Below are experts of layer 3 (counted from 0) of a mixture-of-experts language model. Rows are named router (the router's row for the expert), gate (a neuron's input weights, with its number), up (a neuron's input weights, with its number) and show model dimensions 0-223. Each number is 128 + 32 x the weight over its row's rms, rounded and kept within 0 to 255. Numbers have three digits each.
After each expert's rows: a language model's description of what the expert responds to. This comes from a sample of Wikipedia text that the model never trained on.

# expert 3
router:158107143145149115129086129210086118178136160111140153193108102075090093151071129185144106132144112168178130115119172113108096119140170120072126129094120148103149182170070106147155132119124161163151066127091146111085123154167079128090162157123169168116112148091115147057134168145196123160101129131197081087176111110137145146177128102147133113128090135128098147124142122159171070086084161088095097108127104091129181113154090097099127133136092162162111103158174135168094105174135127124161045103106141162120106170102117148116098122188167115100090180159121100180133147065102193125112129123166078160043185148178132119140137078092118153154141101088162123175131170143099146102118
gate0:174140190135082170066145133106125076134103146207129096129107156138148114163144088129125148106163173139113128134123074124105152122075182130076127136127160135090163139133122145068122121140136075128127181139096135145162096122170088103129174142140113153108086070137104133139091116099110141139138134175137159134127118130073095145127085136111179139132097142107152094170138169130092073224161110114104062104135124178170055079104182130151074127130176126138197145120156126141095106181136173140153080177118094120103149102203126107177183140138098128114166194166166133148132107147124179133153143099154148150138106091104220129108128142082168111149122154125163088082082177161081137108054
up0:175147125078083143120153148191156124179088164156106111157078133134130106113144104087099163105134119171120151160181137141116194126058144056094094114145176195137143128166079148095163132098174123117110189133158203126175108132096059106156166083120106116162086116087185136135066153123094149174123111107159188151167120116086139163161108111114154138166067140079151058182117155174091077144206165088131109097152149149132116145103165144123110126076150089097137116129115133129135128172125159200127078183121095136071093113173118104202122138132115165125134159154152114138144123116125133120145111191165117132152127137113197114121122092114163134130120112125161096086138183144091127067116
gate1:115125110092086142226135107091133158148099135207123111145121116114114123197128115097123111113166090126147118157131205173093186156127125103105087138147166209113107161132130184172162136150139123139068199180169133072165103130122105126121115156113169205138122149128119181146172109145143143115136096126128101114111107155151155127148174155175121183096124092104147134132091142135196092102133154045146134099126164167117080160136102175107140167118086128153171090109168156109115165069091054152135051164155106115089145160146105120099141096158121124117104115128170097163083116160138185149094169135142106131139094153149164051128140159103086149129144141150169162067096128116075156148075
up1:150105103145076146183165119108130134130087137169143115131117127114128114139045137111112119145172119144152074146113206143087179173165111122129123141172095203128090192147135156163129152124136104089045145146186130067141131102123147144132121136169170187166102169120147176118153146189157126140080107095113081165114118131202114136122199125172110135131150083104127152150113115128230137107139143055126129137144151152147099180152148176107133157127074102134129112093142125095135162098104106146137126126182116108091104167117100128060071088140088083091100073156117096158145126110133166176088187128130132150162083131140185043100122182122101163140124134127162132114095143151136169159059
What it handles: Final pieces of words, often with an attached comma, closing list items or clauses, such as "aries,", "ly,", "Province,", "ers".

# expert 2
router:162158148117143142151128168239100151184133151107129100164091076126080122107142137111107095150104137133147155107133152139102073119203165136100128117079111092088078204137123097116081119124099120161138153093149133100086093101162137164178174178164154137135060153118151145161119158099188084129086127122183061105187105125122098132160146152162151143089116152076139108131144145135158103137095142100107178102131058156124122162201053116142170140126115143121112111151090123155080126178162119154201160115110145096070172095086149127131131139158166120126140142128119195123139149086119174183088092117122071180087135092130135096175173113122147127157143173104147118142128134211072117143099
gate2:154063092120118101137100117103102104089155187201117178178133124157107204176175113134127118139092204169145056139188083125084162132143189101096114110156111113121124118137152162128099158134158100166118144092130140080153101112115131142130105131086139174124161078139140074144170199140088137101107172081117144143104133148079090104146083068146128104071132171115132084139111099136197137138139071156096090146119139178097101134174119139121136112157086123111146140153125110127159193168201081125129148139146105129124130164178124154157086109132119138095131146124133170146099136143141110086114182092121113084136032114063197207130129148103122119097142170119113188112152138145163068105159
up2:092137080106102109175123109079085094105183172200183177126148080165117182120171120136118117107172146128147104142130048147110143166161127126109109131115159065158156087137137176120129162106155096127122105127106124080124096128137114113152118114104120159113093123148156105173151135079112109069108137056108124154195133136161066061107111082141099149110166163124142082157105113128181142092098115167086107184096142125126099151172125168191134122114126142117116100085106096117190181128189125127119102176168075133158128150143148148135071126139129138080064149181105197128125154146155194083116191079199129158168091150096113186136115133126132099105115143089143147120098177162120048098129
gate3:115149112165115115126084174123104106089078147146063149167110089048097149114116109169134159195120114148149107161140185133086117141101153088110098127115130184124109159143130104133129161164115073107103124169126079189058153163195187144173131103135082134114104085118100124146113115179167123135126113155115114186135218074146129167067106129124158152076097121139149134206151136189154119182135098135078172118092150162103120120151112088123107071160049151129101177101151111166118164122106121076142078098166109087079113166083163161200123084155105111078146112121124151117157158064123147143115129109096173140100092193084132132152125135136112107098075137115158146128110109128122163177134
up3:142110182146170152147088108126160171137175119114153077091133135129098120082105113119097066158165122161125121123138132157115128132101087136195166096151177083154129157166028163131111125145089135126174078146150144088117116106091113142091141131159168117096139191109067137173164110144072113146042135120112139101126129187179115123175127114086129115189148083118066107093084097077109089168134112123132079131096115126163136117112163114079175172148127146156120071130106165106103120134126119166139113143064116136065108136160084118058130147174108192069091088132113141128137056126161137078115131136161122169091180120121130099114169088117133136118141103103076089081107050145123056097120
What it handles: Quantity words and adjectives in running prose after prepositions, such as several, some, many, two, various, federal, often before a noun.

# expert 6
router:158165151098142113119126138109134141115155102123176160076151083130073144124103126097098125129135178144170096084090151119063124119179155101139090084139133081122161145136120112123115110123076107175059160098121097118112114141144088165190195182177156163177168151134188151142109127097215164134136147144151097108134152132121134137133178175194138102142109209067119089134130158103152121095125142131048130097193092149118068141176098122103172173170116196113132102119069159193134046156116102103130103055146095138140159164117147154106143103105157112124133093137117077108114094125142106164064103120156145171150164136142085099114207118137140101115152150123115126151132173116147164072100
gate4:156124096173142132106118086128167152099087139080094128146135131100105154182153119088076075121097187142159102141092136149140110166167080089093131118113120172154163159114118126153154181135103071165132139121122134148162112159096186098162081075155081144092103083093186156060167132146175117087095162136105188116108132059141180155130108143142129116157128117123106165148122118133097200129156100144137121177108117119124153166115117154179068150095174194161123108106082107231127114170131121060173134123137114097154097081106074123082070169158118160135106156107190133184110107097159135146139145151149171145164116127115150142136218065112115121138194115149125139151078141174137149158104
up4:106089158096164121096170097085171119129129149091097143150171143102160165163167118083070098109092138140165125137111158163097130147119116170123107174149122131127116138083125128165128177132066075156140144104106145093101086144144191134088089123172122212115116051127160208096218135157136134068104173045074172121081138089159171136135126160112111102152140172117136132149168090129125161177138106105118160105111102178135114183098138160131075168066139184134175107102103142170139121149128171119165160157132150098169184090127117163094056133158103196174148165095158153136132140125101166131122114162127157161175090139108153135136120121136114169154138100124140081145050156167142105151155
gate5:215049079124126121143139114116126172101164128157185149171143116080094162148116163178174086113150135141138106123122159108180111108132056113133113101126106109163163140097103101181163105134048121136105139039100157091180157187130121160177105116104094119111152127099150101104081148182104122108255100105139127138152166147144106102134110130137202142172138106118146075119187124128139101129102108176095086127131124101128137151165140107131127143143147117132144128125093145116086122095092160100079107147153149072176151129146137113130139103147084106121123130153120124173158121161124152022130127147063070134149059148120106113146222152159112193080127110138138134131102135078112123133093
up5:101157124131078087150122200152075119118113134130112152073117085158127120125156137124142099117171115183126166141128090161120138106129134171095165141105083181128116173146120114064136163128090104163125191197093154136109117077089131177088111098118127100122203115130089191134149099105255074168138123115151074123115143159152161109148083117145067120137178134144169111148114197138091088103098137065091153204130105089138078134106136140201120125121145124166090135169145145146153067164137116126146110095048138107131113140084146125149117120116087118128137130071146083106112144162085135141095151156129098158137137063168151149142088158167162125080122128099172113139124191142109099103134
What it handles: Numerals in sports tables, statistics, coordinates and prices, such as 0, 1, 46, 25, 128, often following a pipe or colon.

# expert 10
router:188116125145136093085170127154134139108148132100130069135137106143101110154115176133126142136097154144115103096119122079128101064165150087061160106148061139126072120119124096149129107123054069177157094096199148126177125101152099156115107156118155142092107134163140109122086091136152135181149121137156118096172099097118058117155151150141166128133090168105131108118107100151128153133085167156083190110143121117118120166146091063135127173100108136160162115102103170199096087144168073157168120128070112166071150117073152077065129092081080079168133181179119114141167119136099130123101098078203095148098192108104128081113141097084168122160120152170104132182198147148086132168122
gate1:134134147106145117134148140157101086175052168129123163097117155185120136120144096160148142133143104116154186141152160123121095089107167130145143149093144141154134080189157096132144119106179112137131058120103102115155158103139130119125100123129178100073104140091138068095087145145143171157169080191131138132117172127138144142092109133176118105122103140155102156119107127158091155084140147170147137116112175140110164104121094094096119150181152105126150206191146081134140103106096109073125113117181128113093058135102117162142107095091108125106108126121154171113072110128156064095092067164086128079165129182147134108069086145200159101054076160091079066182071101086095186090201
up1:131195138148120127151171103093075133168153172140141198122128097036107102056169110133084128164112145128143183137159097085131107098215153112151109159068113134111119132128159160151094110199112074179120071144130103106145139106139118128120102046120160180138095106091173096095113123102122174167137108150116150135125116121085082121089125111175097110157124122095145136172160141137104140098152070115139127150140112128108197162113128124120111155161107130105136194073076090144120127038185102091102088094149137103141081166071128197104055125112123148162181130149146153128116130106105120132112093164079135088143126114150138126100072173161112127134146153126212067111125176116137108098160
gate2:110083095129110115119090117121125095089071098129113133142079176172097111117084093123153135098121145135090114143156153162154112127081074130138138173130054130154103136141080130122095138109173077126111158155153086096174118141195153081132083131093116198115157125116081129088165151157053100130081147183111051104176068135116165118123118119202176127125139104155086044071138132081082129138104159125186131142099143102087126131111134161086095137068134118097158141076143063117104149156193140141098156075159131133137146111147096153153127162176104066162124105139089110074152116157096094083114136190159087094135142098049133068131156157109153155109134068129127152126153126114159125164140
up2:089176112134120233090082136140120179108163095117086114131155126140136114042119144148159161092109147163133112124097146149087169154130096099140096115116091130154103087182080135201097171118147106158136122075157110140155115154102135158147097091155124150113135194134114123154123118090123103179123098071146167121111153174087124113127171086130110199103095135087088142119090151190120149071162113174097142114133123151137036128122140074160116152168143125140163136161110119185090111141187102128176138148140103093098118104178177130070178084133125170147133153114169145196125105099111175157111093152032131136075153147106107124106073095104087093155134189195125101114126093136128111106148
What it handles: Pipe separators between table cells, also semicolons, colons and sentence-initial At, e.g. between a show title and a network.

# expert 15
router:156130117104108135114190121139112174120110123100149111113138127144078122158056167092120123136136151124181146105089130147100081127115128099090098099119136106093121147161139087149110141140110099176111187100164141105128095070127100146137142187186121102172129157117151156125115156166138090181161126090157076069177131080100074084180143131147148059137122165077136108159093167150113109059134136121109167169142087105101116225163097114114114159170078126159096149158095151158102125166130129143163179113104165154092167175113109121104104185116123145159137166122139100142194208110107201141094151085135096170117171108147128112130126080142170075181081152156102150142160172102075148217150
gate2:102167123102157109060126120106142100133122143134130171097137148153106085081126157136095089201160107118118109166105101163139174113134108091142115149090113144137158129122113064080199118160148101144160092159137105182087105109122168126166146128154086079198145110193075087169139155120101097117181118027119063143177088112109097176126133131109148120139183114186130158121106077140046121141128123128128159134160101097139125127120141126124122126128099121128193136168118066156154148113107146113165099176144133160190056135094118119133108106096104186139157161135154119170090123082121112121156143151143136074138127052119124181131113120154196062115114139075157128167113051172194170109113
up2:176063132165163195142120087141131058115143126104134120146126081105128105110136133104081135103134106099119137104117134113123130145096171117098138116126144122141114115169147143144080069146162085127124185121087101115155152107098169128181148157042153085095087133113104184128151131113111095178070174128144101122123154147188085185193129134155098031093076112162175136166123137171175088128087148134135158158134169122164084111156113154127172134135169083133072116126170092107146162091106125158129136089088107114072119173063165089140127100131134112125156148090101135098125136049156146095147102117165133125138146122131171128179045060130094128128130115067123111138136152128057039073123
gate3:109116080152105147139175147077148065134117099173095103131167149131079125110137161171113120141081148118071071123068158148106199134136096138122110078147150116141072135118147112094111093194109131125203100168163105118109162160144089120165052127175096117119189125078149088169091126134059136204123128099112140132122143116136149117131101143143179126100162189111113191184137131169131110097125159143132159147144194172145072136105112159170109149120142094123161150136165094130134181096088135096175135109126136151148186122116147103133144112124166129132148144111187141225144104082140136101137125064083074097064126126146114134130133114181089084104066127193141145138070126101142127192161
up3:134102174138127082095130119181098166126159148107148178084105125135168128151157125101157146156128108113094162139152104131139071112133140075136147185107118128115142136172087118140104136078157123118049149080114137142111095073199160155052198108075147116112097111162108159119166089143181110074159063135116134127150090152200116150126098079155156144145114113104119080071143137138124139139108117152126094145124082108103169141168139110011126081127118137114109123083120147149095109132154130139116113155127056060095084082166122110171130140142077146115116084115111137073098132168123071169147085128162206125190189124128120124134138143124219165154153101082142101076147136126122097087092
What it handles: First names like John, William, Robert, initials like J., and pieces inside foreign names, such as Nikol-ay, Rebec-c-a.

# expert 14
router:174122167144153182028172102153114152164107139080133061078136098132063137169147169111110152181076168141141149083112130153083111121149173111106092121085101078099181120082099100145112140096098086160112165033142146084112084120146127186148141184157167116167069117119145190130131135084139134147145124115134118106151103097087089095158171135168157152139083141118123116160120113154101135152108169119107090137175071164061156150206103090132115154134124154133150063170085164194100069157169111102132143124108115136125181087120109143130110153115131104121130187127093122150111098103090165117133090121175109160169164102140153085120167064129121132162118123159093171129145141173119105170103
gate2:100034140127122125173047132129169115121127098079099098179112146148128125144129142104175102165115114120149112143116136113112114130085113097084159145115127122081092108135097117123133096139039135079126084171103107103150137124098114096131091188125122132055185124214116046116132157131128144165154121144135175103171118134136095125171132173080125119041079121104119083101142126164118124099153151119137139077117135119124063137189118081145113124138164171099085115173087098154115134127124095130161094084074159167073130104070071106068147165102200093137114098125098119064167148098129100202129120080081132127106091131109129128191125130141098130073139113117070160102168156127161119150163
up2:076105113139145088153102229160169162093145089128112158186104106096130148140092100138156094101073114133124160158150167125048107145117082079111108175098095092065119153126042112092143069162107102116119083108103104086174121148127127147107102200104116145124156147166128072089145113143123143116070173117189140135197123116185136152109155118082104131096114134142155152147175121120144115107113121121092179079158069098083103118139095105175088142054133145171109102140082166166112165130126104132136117091158138133090125108099128209136148161074174109131096086126163123139168122081137090130106121138139164130137153127142095118148072109128110120050157131135061189092121188118121099088117
gate3:147097146106133065144146150135102167134150111081161155110142137141086156122129109189136110148157122157217099140117161065180163152127126157129137060064107115124134143125140170170107136151192116149165120168148086095119130130142124099135119112172095106132144146148083155135132148190197103213160117077122091095170151128213124149130163105160090105147169136132096190143148120135139104098122087113118105142124119155130098111105151152098132089133105162080144123162128162102105061092138145063168095151104090127135081103132146154137145121144137102108131174176093106157165077083188076138119054152097103106149131198175165140079162102082128176128158114146103078163098093073137189069179
up3:129164128120133042137150087119101176135170122129133086104169133101067107164115120156148094094140124136159167134182171083120121140133112147119180063080106139164141127128124161172149144127177145146178094174113071070113147145123153082170097131155157144167161113174144140139084112187147086183128149125110175086142090118189115159059122087132168130145139141200046214179189126120140123109132095136134138147125164137141135151101164168082168147140095149082098131184136133135118110091161186087148128119104098137156099114108150127149164115140160115108133126174123102108139120080124075153104086149117097104115165160090133165134161116053063142155125137132086067188118057085114170151171
What it handles: Pipes, hyphens and asterisks starting table rows or list items after a line break, plus infobox labels like Order:, Phylum:, Binomial.

# expert 1
router:187126173133153169081112114125134163155069132104157085148172108120098152124076124114131102111116144132160126193140101076100096066147135118100130101083085107089149121098103096116121101110123070166163191076149118099136103046150147134145158126127169130132095148177131123111084082164176126183082154106175109136163167148095110137150161156164156111156065147143108140188076128087094149079085168155050149154188073163115092120145082087115197152116144162124111083164141155231107076135128162133156133089121145131129188127128132105136144165132089102143170111184110090186177130152126189140104124093175106170091179130086119138132123119154176106145118116106143101137115091175131133150120
gate3:172113107100128130128094164137142081180135180111166142057133109112136136177104140142112157150154094100066142118170173181106136115174146170052101127131113170173199117126115160093173089149107131109139137130140130115173127153116146165088152146068095092102140111053166094187105059076152110112113127166116110069059151138148106113133116081135103146106137117157121110093111186085082069140114110110141181189166144106201119128192078137142135174136131106077094096123111127101179175122137115121131144089168177149066160128161112121119133154129135120161161137135148046163116118108113036170104108112103150098123144156103151121089141120119132191135195139113138153093148128119118122213125
up3:134149177138162152183116115122163106071159088114112055113141092080162087156115125131123138194155121155142078126126125181111080134098102143115143073103161120166139112116114156157097117150165144166135150152192025151144170133142084069107139112127104164120116123144120080123071121146099080098111216120114073091125132168148102145118106109160135109113125094100151088116056140163129121131116147104129110180175138130094189105137048132082066167146177124121104179142103076176188116099082105111168138069126124142082133133087137098110147173159100102126165133139191130190066150138127102127134087115130168090118146117155103116145071115149138115076112103072190157129186118131124174152109
gate4:184096115077065065133161206120069127135129121099144084125192145101125116087137179133119161124112151132169132058099108103104037105129137117110137122116131146113100107138109156131107106089157106127115133108060140134113128189132113119094168125138115099147116123167102153105110123085155136149087139086229108145076095106089074070102145087132087051167101121104135136124109108127103083164108103133180168143144111114087136150199117169173117118136176115103152114110168156063072120191118115124174131105141098133098191134106172123151118118108139117104130110045169124199100157143107174122085127111151160164129137161100113140116115105181147173101160125156148113202142144123042101140118
up4:104106112131098159142136104148171096121157125111098151125132158066106166157122067103187117144118164110186117103126118132184158097134166152132125146126171133153145124202154089149138146165115121095092163086167157154196111077152149118157140123131121143128097114140081087079150203124153139128122126154102140127132152146102166156095151107139094122133127133172110133113143146143140139031171163170158115122130046151108225130066137179090089143108116140140129147178105111147189112031152200102049124167131085145179158184132101172104172117114127091137124168136100120119130125081129128084142183140150105081173144081179116153148147162072116095118150120169138142114180089175117162158180
What it handles: Mid-sentence connectives such as of, and, by, or, but, joining noun phrases or clauses, as in "award of" or ", and then".

# expert 0
router:169141179136152151084178114136116175128132142070133035080124073153089124159134169091095118155104183150161151110099122122085101106167182116114112116077090109076129128125092074128107122086154098174143151045182130083081093069139114178168182178161157140166088134168167172112109148090155087148133107092161129067180105116098095119193147108183141167167089182091138089157109133155136164099095178139111106115168088146095123166170085106138149162137121158144146118164130155134078117122156109102159129122114123119104201095142120144098103168151086105111155176134115112153094136135094157148117086117182122173152166100112162128091173098118147113155146183154142140166103150174076163156096
gate2:119119069098122130144130140120094116148168156103111089127119110075136114106127108158146140158127071146107136120060083152125143105006103096088157108092154182139126116211121112041102122164122085099135097182116192141121156121179119050160117114162208101109105182095071111106132135074147134174067064149110093103106114131138135114114184059102104134140136115188073162139103118120182135108063120137100114105105144129147134148176155113120146092112145115177116146187061144140130080130153178155147152099110115159086114058116178109126113082089109157078107180104165147151131096116140095143123163145109157112120144115061105105122144121158120141140132098098164065109093138144119144134145
up2:165122135154160105196152181086180128110166092122123042106173110080155157124159153093122103132150147147082120148126123126132147119130068082167131137132137125194145123164134155087176189112173110128113179082125157113073111043096144158194119166154096172145146118147116129098088123152178144125149120135180103141101163199147132142137090174128113120106123126088122176174129131167080074168121100170167117115144122131114142127148113099111219142146078153159153163141178103029165131112087121124202167160133160165097133168114158120154133142150143085143110118109127102120128157153131152126122129064094110129130172103185056171082123137158077121134148110148145141152178155053115080142153
gate3:115221106137150083124126096086111127150145107071083140162116168133121093083154123165110116096129125159121098152088141066120125147111096150121148098037095102098171182080119158155162166109132173156099117110102136129073125134172087133168162162122154121129095112087110116149219153145155120114141131126115154207120110173119129128157109115107108161125142114138153160157118128129124111103088117150069111115145160184129124146110103101068162148103136134088128127107153128047195212165121118109055107149125088158211092135135107089127114120148186081133135192094150097106117127208139139147122135097126104116099165154165114149168130139173117117064146081136217064147142136120093184108124
up3:149031114134120170159118133171073144125144113175182139110132073085118168119080090103110158138147145150138123115137166160113080131147177136147087152160165100141072077151140088141086077121139123095183136134196079195135120149129148111121131120156142112143143154135160133137027118130120077084118087153121067064115115095112135139107139104090141129171090108162127144105176145139158128168147121154172129106134115050137117072123210150192062129167108109138131119131088157216076096131076153162188150089145149101085156111101118198124132164107121159120076115183119129161162152074086108128131128161120166155170111128108148098091135131126142124154107114139125195110082142185147133110116
What it handles: Field names and symbols in infoboxes, succession boxes and data lists, such as Succeeded, Preceded, Clade:, set:, %, °, and title equals signs.

# expert 7
router:185124183141141165065148131149097171144105125079142033088140063132083119162128171082088117138093173156159137085136107122081108110167168110109122092109076088102120131126111082140083113103128101177156153060154118074093089080158106157179159165176177131169081134169162165123088137110144082170125113105169104069175078118088086100193162149180144155163084179079131079160114141158130161112118168157146123109189122143080112159154080079142144156138103136145157099159090168116091119146151117127162130108106134137093189104110116149082105143123101087107163168144135120151107122094091181146099081122185109170129163109099164124107156084113133111157140156156111148185142151141094143152104
gate1:114143107178154123228135180116137119141052122111088099095143168119127093104117162197098182142137088152125106093125157077120104169172140194096073144099160090149162184143172167125111203126146157137125172153107105154122122178099159096116114129132111118145086113044170113068191105120063059138126145127192141099146202145143131136125109134091144125091125165078133143154099088167067093091133087123104167162132079156138118093110179130155103114166089164096101119120118121107108155119169136162158073152123168185152147144121145125077171096158101136166150114165154134108128120156146117176150154053119134152152154123100099134128095099129091162169095180103135083089098152130114175157123
up1:109220095123104137115072162177142135090101109080177093131153134178162179176158161119132089121183165150078131107167123140123188158086197132171108173128124126153088113168150128153118099097132146091160146155191089135146136125114125120118068129114144115088134122185053091201150115110231105102129151119112147123155123153128096140116112142116096099164138093116142167120127152139148142146101095160192110161103096109092110146142115188156155129103079096098120138125166151113093159169114100075151091031093134150165052084130113081130112082168165129124161122166065109110130151101173099153124063093117160115112145134118131095033116138130136133128120152141137083134153129079154168114107
gate2:185125133151120112136092160175103179105163117137149149112101092148124129108216190102089098136154137138058098134143143137084137159110095135202162082146085131141144111168112152207128056153131197147139127158140181113145072157188081112164146143173152142143132151119139039176135080183139138106099173134175053095123146125208106133096156111108098175090103140188202138146175102144107142125095109126168144146138166140117125156142114115106169118145096139142212152133139117131164129157133173108085162133147105145171102177063181105160061105125134140175128089092118123129103137112107169088117140097065131135099127195093158147125122119079136139157126110097145128129117103136169107122111
up2:071109144096142159096129113113159135143175133104131127102132137130137148109061064106150164129133152138145130097129076116137122108152133116089141157128114086150135182105137110066171187093128093109098141055117135170132161113085102091101130118158154165067152111120079208055136140121137109097106126135062151166086147137091161110113125160163150159161120148088117115079085146138146105149181106100145124143122028105139160061094178128126104157129179142182041125099103096152082104109182075222193158138130163110055174073151137147136155132162120124090079121114137114160146136152129121170161087181150141136119059090141133097119119084162136163108140142175107160104100159096101129125138
What it handles: Line breaks in lists and infoboxes, and the °W or °E ending decimal coordinates, plus taxonomy labels like Class:, Genus:.

# expert 5
router:170112157151132127067154103177133186121147081079145066108139086101096109156097111109099120114062144150176123130120076150081101099107110112148053113110099105116131116134098130088148127100131164189124129083087172102126146118140125188168122166118149126170091115114161145102144131101136119134129090090166080075165107128071087121138191134141115127156103157099098101175128137116158112129104145121064111093194080126072121177155139096151178154127143127162140129167094118205108110164141143128147148107115107123078193165114109133123089118099081088107187128117132124147154150103113189122110054083173106212094188123100123067105135068106116127172130132137100121208143217116133128150082
gate3:178140061110091133178072141125102148088133142154166106139147067145134179097135108172162159115140202060097122116147078135122188105117175084147141125122146142123151091108131153110151174137156135122106077111140132080131120134138088111168195185131101125168111151180095108160138161100098138205139127081134163149070185077127108117055090123162128067169068113126183128158082149149131054116107151161122101121125119163086117143138137134145154118111145190152117140145100160118175158147113126148085083127106087138145148136152154161091144138130133122171172112098160070090138131146168104080153108059167143184163168169096143094140147133173195142080124089188138086102091174137140145141078
up3:066092193162155145092150137131155088130156125139090162088088163149136087157092133119043130160116047190149119158120137112142111140143120145103107157134133103126122160137099086151121066098069140137144130145085125180090121160101129122121086107104154151115175102087128117095139088127146081053120125160111101164128071173125123161180157090113128186107175140156056137072202123100173173137181114092126085107150126063137156082129120146114141146149128063121158114104130058088111086075139110153156129161131184070111096116105087141128129119166117147128129147147098158136125124123121126188103145185101123070076105091121096131072082163073080120155122106122125164214127100100093121163147
gate4:116157181128144160164153122094123129125162084113108121129106179172150098099178136156135192089175119113115142154159059176136158113095080136135123089111149193164076080123157173146171165157198141116132096151150137127131174102146166131099074126117086206123175123098154155168175095148116069159084155157139106173099055134138183158207099129110118073169145159148096158151149087181080109093147180087129094135154164180129163172130104167103133144127107108124145123104135122130129111126152101125099155135143133170168098100120126085128131129106098094124147133073144139151111155080130112141112160116163196124149111127135122060100186107185031115119098102079184144142161090155093102091093
up4:136141141113114107128151087213132118164166148128052079160131091165116168084172147122135152108080164100170114128107146104081133069138140174110064095129192066128144112177118131090129125123106097108154092106185179112145143119199101160108154156099128166094112155159147125140080143148159125137152187090138084108201166162084166123107112108140162109144123111077108125149127169162103097099128158095095115098151132115120041134138059099103120188171024130171104120149153093131086173125172131161140133092108161143125077112142123129063114135119179126129166094096120125113095107170155112140157159119112107173073114101167174130080166071127096099170135161123099157092164114140076170122116
What it handles: Prepositions in, to, from, on, into, during, plus month names, mostly before dates, places or ranks, as in "promoted to".

# expert 11
router:155074156089136178084106154189149106142130130125130058153111127169090154146100128117138109160135158096155180110135168099108100114094122126126104128068067113079155120140141098154151160080107075142127175104150119106102089108174153185187157139154151114099155095134145118197114128161146107192080080100126078046170137097154090126150154128166181184145137177103135088143173149165131120109120153117096138140162126144109089181146090159125118161148163140123080093144111148190083077164169107096190133101157092134138136126119067115111119152167121104058058144138188184118170135071111188156122092092165098160129177135142166139205151096114154122168161111103164105154146165109106140137123
gate3:126135136131114110154104113105162120140169203125103191119101147104131134086101095127161098095118126141168144171094123131137163118057125176084141159077112122087174091174184151155120133131154180103163092129160115134091148113176090112130114160080137156068128150077119042087087135122115136115105129103127121154162114168060154144138113152158058136116173128226109084111208156122108071107144099150087076130093119099139144144113106207133178172212103128180120167150136067143178114107191131111151185152170139108099130106123132109131158180128121154158154109117080150104144121120107130146142135091077107074121038132106074107121123109170158109141145134103122171131143178150147126155106
up3:110065128077066105098069145110149166121077152100179158134070079112132162109125068092109088176144112137134184166142140191092148142136116100096198180113111098161112110139172161136126134118144136128197083163102183166120131079152124170155170129101181107146179101040075125094107146101143110153151166166125085074143162090081165087138133117193150166066143085095067166082137132163162135109146044171128158130131116147152139155147140146139093122124187153085180156111076111169115104140139109169121155151152105127115128082124110092133126147156184110158168077119116134104108146104102145125063110107143144143120142145146168103184155189127123131186104141087133117128114134149166160132158
gate4:139147114124161118178090108137102193065132088149088110153173149192133127102178168146087209108137131091148113084050102081152188185137115094104201196078092138152144104129145112130167174127071104103165148140194111150187161158136189155113150130089119129142173087127068066129124152095101100141094199132138110085071175121139150106193138134151128174149157105130116108118082158123121137180115108110120086139170101123149117094156123171138132126175143164121101105160118116093122083161147120047133077113158111175094152140104099108099113074109173079153145120175092127088096124145141107129103117162157192145121162125155159082149160075134162116103121120140142129129144109093147165093113
up4:134072136108071155129123148098193120135148193142109117158132143090119082160118103103147116140085126103127126152147197117121077112123109205109073133177136147164118127143176112139057114140116126136148127124075133133132110063173068112146130080127205130109164134126130180121175111155113170128128118120141186163149190174135126116190127167191089195116120113079121091125119119145139135122147116125130102148179191099098104131151170148153124107161114120094115143099183167097141143131101135159094180040099093158145166203178094104152131181118078141168123144127176094177126112118072081107118158154069076125140070182128173173168165169113135146110158158155120076097113135131133142180126
What it handles: Pronouns, relatives and auxiliaries such as that, which, who, he, it, had, has, especially "evidence that"; also ″W in coordinates.

# expert 9
router:150069144095150134112151082144103174154109116105163061130121126106147147128091160075098119138116184118144170133097126079132110149115113098102095153134062130112111069165144109171105136077150138145099200070154109102155115088097095159153068117130136164129100162133148162077106101095190140102171082160111148130158112144143154136167164126140134125170102115096096081171157142097145192177125114147099098170135053077099133101186110137149152152162095198126101123155100162232121143128177104126151174180109101143121133123173112186107107150176128129148093077122146160132107101108115162154144139129195167174173157152153101126163133101113172103130176125188131091180198102151157166070113
gate2:160122088177193157105154129118148092187218164094076167182176077123161141073133160102108143114099188107141111190131127162122189111095122111100148122135113123161177099123116093087123191153134162126109073084140084122140113108158156151133088144166097144178074149181152092065132121154139118147109120068129138093111104139161153137157175132113136157138108161126099153164169105156171143145156197129146098107112139073129103132000133085097156083170151148156138119114148114110129086096141089180128121086130097116166126161126110138173120133150138144111089156138099112158125073160164156095149164115157121147118163121125120106063126161113166125138166161090139103138103107048123186114100
up2:229141097071174124083137106113167106130099175011071190111152107175147084097081155167183077118129171165105147141138103150122148105091141137069180094144124057131160142112081095144136126118104140124129161137130129151110198126150039127154133122125174138148104119155127110162099148165124137120133167117115105152107141187148134200102147175131143112108116120139156079159151087102159072116132111081158123119156163084143095155109112127144172094115184114101094142159084106113156098119174157163122096101154070135134141092132150128107105179114165165117110119091131138163133111152183095099194141100142143098113185107070107128097122127082137132162056155165172104167113111101094174099140
gate3:116123141143099175113152100138134087122124178171122102139123134020153135134090164155115099135161166106121118148133126161151071153176149105166125121135129129112143117146107163181179148051166150165134174170187170129087153075111139144111122029142142111114105111094192131128108103149075139102173080146121112161143053106139185205109168115154125127141086064146113190135147063146102194128177125081101177144136100138171164119126152164118103144130116145154108114131086108107148160153165159121116195127103165202119132090127130126108184119112108106139095144163077132165118092143169123110161153136094129086093125128109118159051162133164075126148195119141154151135113196151166150122163
up3:145111143089147049130120140142098156114122089108134138076152092190116114129179072108126165108110100112139126102111131086111192112071113140083158173101137130158154112122131110104102130221060133098090065080061101139152111171138120131134120210110110167139168151166052092160152137121121108150127168100156176102110173127108091077129100147116118118111138197132137069153128151076132069145077105136140067102118140086091112126108116128107163128159132117116118118148213129155111113090069109166135084133148108109158135168073120155145107132138172150075145170103171101110138149114088119119096081155167108163173169119134135080177099120147161138134064098112105137132153067114040107090088
What it handles: The article the or The, and ordinal or superlative words after it, such as first, second, same, final, late.